config = dict(
    d_expert=192,
    d_shared_expert=0,
    vocab_size=8192,
    rope_fraction=1.0,
    init='normal',
    schedule='wsd',
)
Below are experts of layer 15 (counted from 0) of a mixture-of-experts language model. Rows are named router (the router's row for the expert) and show model dimensions 0-191. Each number is 128 + 24 x the weight over its row's rms, rounded and kept within 0 to 255.
After each expert's rows: a language model's description of what the expert responds to. This comes from a sample of Wikipedia text that the model never trained on.

# expert 3
router [ 69 107 131 177  98 128 120 102 106 113  89 121 113 145 148  75 107 121 128 109 141 124 139  98 148 165 121 140 125 115 156 118 135 131 125 129 133  98 179 102 189  94 121 122 119 138 111 151 132 142 106 191 143 150  80  93 162 110 132 122  90 142 172 175 129 137 199 115 173  88 151 120 135 142 153 122 141 175 110 138 156  86 123  66 149 113 156 156 146 140 144 138 137 105 158 176 151 142 148 113 142 119 121 133 131 127 131 146 139 117 112 129 137 113 111 130 179  96 123 145 127 167 135 123 117  87 132 133 143 111 134  99 106 122 112 118 149 132 118 134 152 103 111 151  98  96 161 135 142  91 141 116 103 146 104 131 121 105 158 137  89 130 173 113 123 153 141 153 101  98 133 142  93 147 142 124 113 142 120 143 160  97 128 122 153 132 136 160 130  94 125 145]
It responds to: Pipe separators and commas between entries in sports results and listing tables, e.g. Japan | 0–3 | Japan, Burbank, CA; also vs, defeated, born.

# expert 49
router [103 197 109 154 129 113  99 157 129 135  98 127 120 132 152 135 109  81 119 116 149 120 139 153  87 184  92 127 139 152 171 189 142 127 147  99 123 143 162  83 130 132 154 138 111 135 110 172 135 135 104 143 114 117 137 103 119  97 130 103 165 130 117 116 166 137 186 146 161 123 118 117 123 118 141 105 144 149 120  90 110 139 156 123 129 128 149 113 147 115 119 140 167  99 132 171 118 163 139 137 141  81 134 130 122 100  99 111 119 119 102 129 134 157  86 164 115  93 145 160 134 164  94 171 116 100 131 131 127 132 141  91  71 137 102 109 129 132 117 168 137  97 114 142 125 142 154 103 120 110 140 139  88 160 106 114 106 131 130  85 107 120 127 163 115 140 156 138  94 125 166 138 113 117 161 104  92 175 120 102 139 107 120 113 134 171 151 151  86 162 137 132]
It responds to: Hyphens opening bulleted lines in infoboxes and lists, plus colons after field names, and words like including, titled, called.

# expert 10
router [ 98 131 122 143 108  92 128 108  90 157 103 149 145  98 131  65 131 111 144 165 180 163 139  90 121 122 133 146 116 145 165 149 102  80 112  82 131 123 129 127 147  80  98 157 152 154  98 138 119 145 134 125  75 128 139 122 167 119 103  96 143 121 145 158 169 147 207 105 157 135 145 108 121 122 131 112 129 138  94  95 124 127 127  98 105 136 156 129 128 157 142 138 174 135 183 134 169 103 133 149 151 121 171 134 142  97 115 134 121 132 108 168 132 141 105 150 126 155 185 158 120 146 133 144 122 106 137 142  97 113 147 104 144 121 134 132 142 152 146 141 139 139 174 135  85 129 148 114 148  96 100 105 118 126 136 125 146 130 121  97  95 117 138 133 140 160 175 152 109 108 112 132 137  81 127 145 137 128 109 106 136  90 126 136  98 131 134 154 163  78 142 160]
It responds to: Digits inside four-digit years, especially the third digit after 18, 19 or 20 in dates and biography life spans, such as 18'8'5, 19'7'9.

# expert 1
router [106 143 103 156  99  75 151 107  85 152 117 132 126  94 102 122 130 118 124 205 190 173 148 137 120 126 128 120 117 141 155 192 145  89 147 122  82 130 131  96 119 106 146 158 126 160 112 167  91 157 103 141 118 123 104 112 147  98  82 133 121 126 175 127 135 131 152  98 168 107 135 138 107 117 158 113 109 151 114 138 141 117 137  99 135 125 162 129 106 128 111 102 141 125 138 153 142 109 159 136 162 128 131  97 132  70 123 142 110 115 160 143 120 141  95 144 151 116 147 110 128 162 116 139 114 116 120 122 113  81 110 112  99 115 134 136 158 102  90 122 133  96 193 149  77  97 155 101 123 131 102  83 108 156 114 107 145 128 128  98  95 135 127 147 124 121 130 158 116 135 145 147 130 126 146 162 144  95 125  80 158 115 106 112 136 142 135 136 149 104 169 138]
It responds to: Word pieces inside South Asian, Arabic and Thai names and terms, such as Bh, Abd, Singh, Khan, Abu al-.

# expert 26
router [132 137 112 146 108 135 120 114 109 128 121 126 130 112 151 125 150 125 166 187 124 159 163 123 117 149 105 159 138 136 151 181 145  83  90  99 115  85 148 107 137 137 135 149 123 145 106 151  76 143 113 152 125 159 126 142 173 110 116 101 122 128 143 150 169 150 166 115 147 115 171 147 114 125 144 133 123 129  82  70 142 136 147 104 130 119 132 130 130 181 151 116 146 113 143 152 114 165 131 157 129 131 136 117 155 115 137 109 116 140  99 158 151 131 131 132 146  89 141  99 138 158 111 145  96  86 139 148 105 127 151 117 118 149 132 114 198 117 113 165 128 108 170 135  92 101 140 140 155  88  90  71 130 165 134 136 114  95 121 154 118 115 139 165 117 127 137 170 115 134 127 143 149  91 188 154 138  92 142 114 184  86 131 145 126 155 133 145 101 111 153 126]
It responds to: Noun endings and whole nouns ending a phrase, often plurals in politics, law and sport, such as candidates, troops, Representatives, coaches.

# expert 38
router [131 120 113 146 105  96  87  92  94 138 103 116 108  83 140 120 124 110 120 169 169 154 137 110  98 108 126 150 117 150 152 185 132 100 125 124  72  91 115 136 131 112 117 143 110 147 109 155 102 135 125 141 114 139 122 122 173 129 130  65  85 121 169 139 167 129 158 144 147 108 144 134  91  97 160 130 101 170 103 108 146  86 172 102 143 120 152 127 146 150 137 106 140 119 165 145 163 121 139 127 164 113 111  98 154  91 145 121 115 114 123 143 171 173 104 144 162  82 109 159  81 168 127 141 119 113 137 143 108 116 160  88 120 129 126 158 163 152 130 161 141  96 157 136 105 101 155 111 133 116 130  96 100 124 122 118 136 104 145 107 118 162 130 160 110 147 154 158 101 136 157 162 126 121 160 135 154 113 127 126 162 126  99 109 117 175 126 160 137 127 141 140]
It responds to: First pieces of split given names, Scandinavian words and rarer words, such as Soph(ie), Tom(my), Dan(ish), suff(rage).

# expert 41
router [100 109  81 156 127  93 128 142  81 166 119 112 149  97 115 135 136 140 101 134 130 167 116 123 135 148 100 142 128 121 163 194 121  93  94 105  94 114 102 115 126 118 158 174 156 150 117 149 116 148 133 152  99 153 126 158 151  97 134 105 141 128 120 149 168 156 162 116 164  97 127 116  74  71 143 141 124 131 133 112 151 126 188  62 131 113 137 144 150 177 148 137 131 118 136 166 163 137 152 121 150 102 141  78 162 110 159 137 137 153 126 150 151 160 122 130 156 110 139 138 129 135 114 152 113  87 151 124 110 149 125 125 139 134 124 161 186 123 113 132 145 126 144 159 118 111 108 113 142 106 136 139 126 164 124 104 131 101 116 141 112 139 155 166 123 139 132 175 126 105 147 136 118 119 156 141 144  70 106 153 150 114 106 114 145 124 157 148 147 117 186 116]
It responds to: Ends of place names after New, United or a comma, such as York, States, California, London, Island, plus object pronouns him and them.

# expert 45
router [136  98 127 149  96 130 111 128 144 165  93 122 125 139 125  83 108 106 106 171 141 171 162 101 116 163 145 146 159 152 147 169 140 118 108 127 131 137 113 143 161 122 135 141 140 109 115 178 115 136 134 163 118 143  81 114 134 103  98 124 126 139 152 151 147 158 166 128 142 111 132 109 109  97 146 117 117 157 135 111 125 122 166  92 125 122 124 118 167  93 151  92 132 102 154 126 169  98 158 110 134 130 119 126 126  64 131 143 144 137 118 122 171 171 126 139 180 105 126 153  79 159 154 136 129  76 112 149  97 159 122 106 166 116 169 122 130 173 111 162 108 140 157 137  98 139 181 117 145 143 104 131 100 166 165 132 142 114 118 136 113 117 117 141 150 107 114 139 108 138 127 154 161  86 156 166 144 151 120 124 168 133 103 135 136 145 145 154 143  89 179 164]
It responds to: Vowel-led or accented syllables inside foreign surnames and names, especially Romance ones, e.g. Mor(bidelli), Garc(ía), B(é)liveau, Er, Dou.

# expert 54
router [ 88 139  75 152 110 116 109 114  78 143 112 132 122  94 145 147 132 135 121 163 111 125 136 111 113 126  72 155 116 117 148 161 154  76 158 110 101 107 107 139 164 101 134 154 162 133 103 156 141 136 138 144 128 120 160 116 150 126 134  90 149 128 134 160 145 134 136 137 158  94 138 111 111 111 139 162 136 131  95 139 144 116 115  96  98  90 150 122 157 105 175  94 161 107 147 140 139 124 135 134 161 139 107 103 172 121 123 145 109 149 100 151 168 139 132 137 153 123 101 164 119 173 112 131  88 115 160 147 103 118 133 123 116 114 112 119 184 125 116 141 110  84 162 144  95  74 158 126 141  97 137 112 103 178 122 129 106  82 114 168  95 120 153 166 144 154 176 122 127 147 162 163 132  93 148 154 119 113 102 142 155 112  91 110 137 117 155 160 118 120 124 150]
It responds to: Final vowel-heavy pieces of non-English names and words, e.g. Canti(ere), Ser(ie), Port(o), Val d'O(ise), Pengu(in).

# expert 32
router [114 127 109 148 109  76 169 120 128 119 119 145 119 107 132 112 132 169 123 181 133 159 162 111  94 114 116 123 149 147 155 121 170  75 116 126 103 151 120 112 147  91 131 146 155 132 136 175 138 138 132 129 105 125 139 153 158  92  89 103 100 150 132 146 162 135 153 132 139 109 165 130  89 119 149 121 113 151 119 105 129 102 142 136 112 110 119 121 157 153 147 148 141 102 178 153 143 166  93 113 123 113 131 101 132 100 102 149 128 110 104 137 128 161 117 136 169  99 142 152 128 133 121 154 151 103 132 174 118 123  85 105 114 141 157 119 229 136 126 149 137 103 155 175  96 105 166 139 125 107 147 110  91 182 103 156 121 112 127 150 124 118 136 175 150 153 130 144 102 117 132 155 165 110 141 134 182 100 120 124 143 132  98 110 125 157 109 131  96 109 140 138]
It responds to: Word endings after a short onset and common concrete nouns, such as t(ear), h(ang), fire, water, hand, wood.

# expert 36
router [125 152 124 198  95  96 150 130 105 160 111  88  94 117 105 100 128 158 116 124 176 155 119 112 108 114 145 134 152 198 142 170 159 130 151 175 123 133 109 132 170 139 128 150 140 131 129 139 128 127 147 130 109 123  99 115 125 143 138 123 136 138 167 127 141 118 198 147 149  79 137 146 135 130 167 142 133 151 125 104 154 111 140  99 144 149 140 165 155 149 133 101 115  97 164 177 128 109 165  80 132 121 155  89 158 115  96 116 163 153 117 145 144 133 127 128 135 106 139 148 118 143  99 130 111 104 137 130  99 139 134  92 163 100 125 169 138 144 144 144 151  82 190 139  97 111 134 141 157  89  96 112 104 178  99 137 117 150 120 144 122 137 133 134 139 140 148 140 110 131 180 146 111 136 129 180 121 134  97 141 161 117 131 136 105 150 133 148  90 130 137 136]
It responds to: First digit of numbers, mostly 1, in ages, weights, years and counts inside infobox or list text, e.g. (aged 102), (158 lb).

# expert 59
router [111  86 117 132 102  97 111 130 116 106 109 119  91 112 108  91 134 130 153 217 170 160 128 114 101 129 130 155 130 148 134 169 110 133 138 136 130 110 133 139 159 102 124 158  99 129 118 147 146 166  92 130 121 114  91 137 125 108  95  74 124 131 172 149 142 161 149  94 153 106 117 108 113 159 178 138 133 176 108 126 154 118 138 110 137 122 128 101 158 145 119 100 142  98 161 138 119 143 147 148 142  97 150 118 147  45 136 102 130 128 118 144 154 138  99 120 152 113 131 129 113 137 147 132 128  89 142 160 101 108 127 117 106 151 107 160 132 121 153 142 124  95 173 121  96 106 140 150 114 108 112 133  82 151 120 140  99 137 118  85  80 121 131 147 146 174 131 113 136 127 112 141 135 133 153 159 182 111 103 121 180 114 117 122 114 135 180 119 144  92 150 130]
It responds to: Pieces inside Slavic and Eastern European names and words, often with diacritics or Cyrillic, such as Herzeg|ov|ina, š, ž, č, Slov, Bulg.

# expert 11
router [101 131 126 161 109 112 118 140  85 124 118 130 125  62 123 102 149 113 176 175 163 125 128  95  90 109  77 140 126 164 146 190 144 109 141 109 108 139 162 124 135 117 175 157 110 131 114 158 122 134 117 128 131 129 128 112 163 119 140  88 105 136 154 154 151 136 156 141 138 101 137 142  94 112 171 126  93 178 139 127 159  94 148 107 143 117 155 118 169 191 120 110 142 108 170 134 156 166 156 163 143 133 134  94 142 104 124 111 143 152 112 152 161 174  95 154 146 105 160 137  96 152 109 134 112  99 152 136 112 105 170 108 120 133  92 155 153 147 141 166 141 123 149 149 106 110 154 122 142 111 133 115 107 153 127 120 132  85 116 115 100 128 146 143 122 123 141 150 103 120 137 127 157 100 162 148 171  86 132 118 171  95 118 121 105 149 125 143 113 119 147 124]
It responds to: Abstract noun heads and noun-final pieces after the, his or this, such as war, growth, process, -ation, -ing, -ment, often followed by of.

# expert 55
router [119 136 127 142  83  85 147 112 100 128  96 129 149  94 116 133 122 119  85 163 137 141 147 133  93 132 101 164 140 125 141 171 132 104 142 122  84 119 139 113 184 118 112 161 108 163 120 124 101 146 140 182 122 117 140 122 158 103 127 104 154 138 140 142 155 126 169  95 170 116 124  97 108 113 146 134 129 129  96  98 156 119 157  88  89 107 140 116 150 144 145 116 180 140 132 139 152 108 143 127 143 112 135  88 135  98 147 116 141 170 154 136 145 155 124 149 169 113 104 181  91 126 126 153 125 104 157 131 104 134 110  89 133 149  96 154 143 152 125 139 156 121 149 142  91 107 189 158 121 117 101 136  96 178 114 124  97  92 116 141  80 118 166 149  93 171 143 127 113 111 141 150 161 115 146 140 138 114 101 112 171  77 126 117 137 136 126 125 139  97 139 152]
It responds to: Common English first names like John, David, William, and final pieces completing personal names, such as Wilhel-m, Thor-pe, Maciejew-ski.

# expert 43
router [127 120 104 159  71  93 119 139 143 158 113 141 152 122 122  98 150 102 160 106 172 141 142 110 105 101  92 142 147 137 217 144 140 105 125 118 102 162 126  75 127 118 129 140 133 128 100 155 104 150 131  99 111 142 127 108 147  73 127 118 115 141 117 139 155 139 186 130 165 114 141 122 117 124 163 109 111 159 122 110 129 124 137  87 133 127 144 176 149 114 174  92 151 128 140  99 162 137 148 103 131 137 132 100 127 116  94 102 146 137 146  93 150 129 139 175 138 106 136 140 113 145 154 115 130  97 134 145  98  88 130 122 101 130 127 174 127 193 137 153 154 118 105 130  90 130 132 143 146  88 124 146 132 139 121 165 115 128 111 122  98 137 137 147 127 106 151 161 120 114 187 170 149  89 171 170 120 156 134 110 128  89 104 134 123 124 148 130 107 109 153 148]
It responds to: Dashes, commas, "for", "as" and pipes after names in album personnel lists, cast lists and works lists, like producer credits.

# expert 13
router [112 137 137 174 121 137 115 106  71 144 101 119 119 132  97 145 141 100 128 143 152 134 154 122  89 150 123 166 130 136 187 160 109 101 113 104 100 137 163 133 126 131 122 133 124 128 107 164  99 134 147 185 130 132 128 152 138 104  91  95  92 151 138 146 160 169 183  99 167 118 138  95 118 103 124 118 169 170 142 127 137 106 148 102 116 144 143 114 133 166 124 125 136 107 170 155 165 119 151  76 136 110 124 124 168 113 140 138 149 124 115 104 132 168 110 109 129  96 115 137  87 150 126 134 124 128 115 155  90 116 141 101 131 162 142 156 142 150 148 155 145  89 189 159 106  95 177 134 112  99 172 112 102 134 128 134 103  85 153 111 111 113 130 152 105 158 154 154 126 159 119 146 133 135 176 118 169 110 107 124 166 130 106 140 120 136 136 103 144 126 144 156]
It responds to: Single digits and spelled-out numbers in dates, sports records, scores and table cells, such as 13 July, 24–5–1, eight.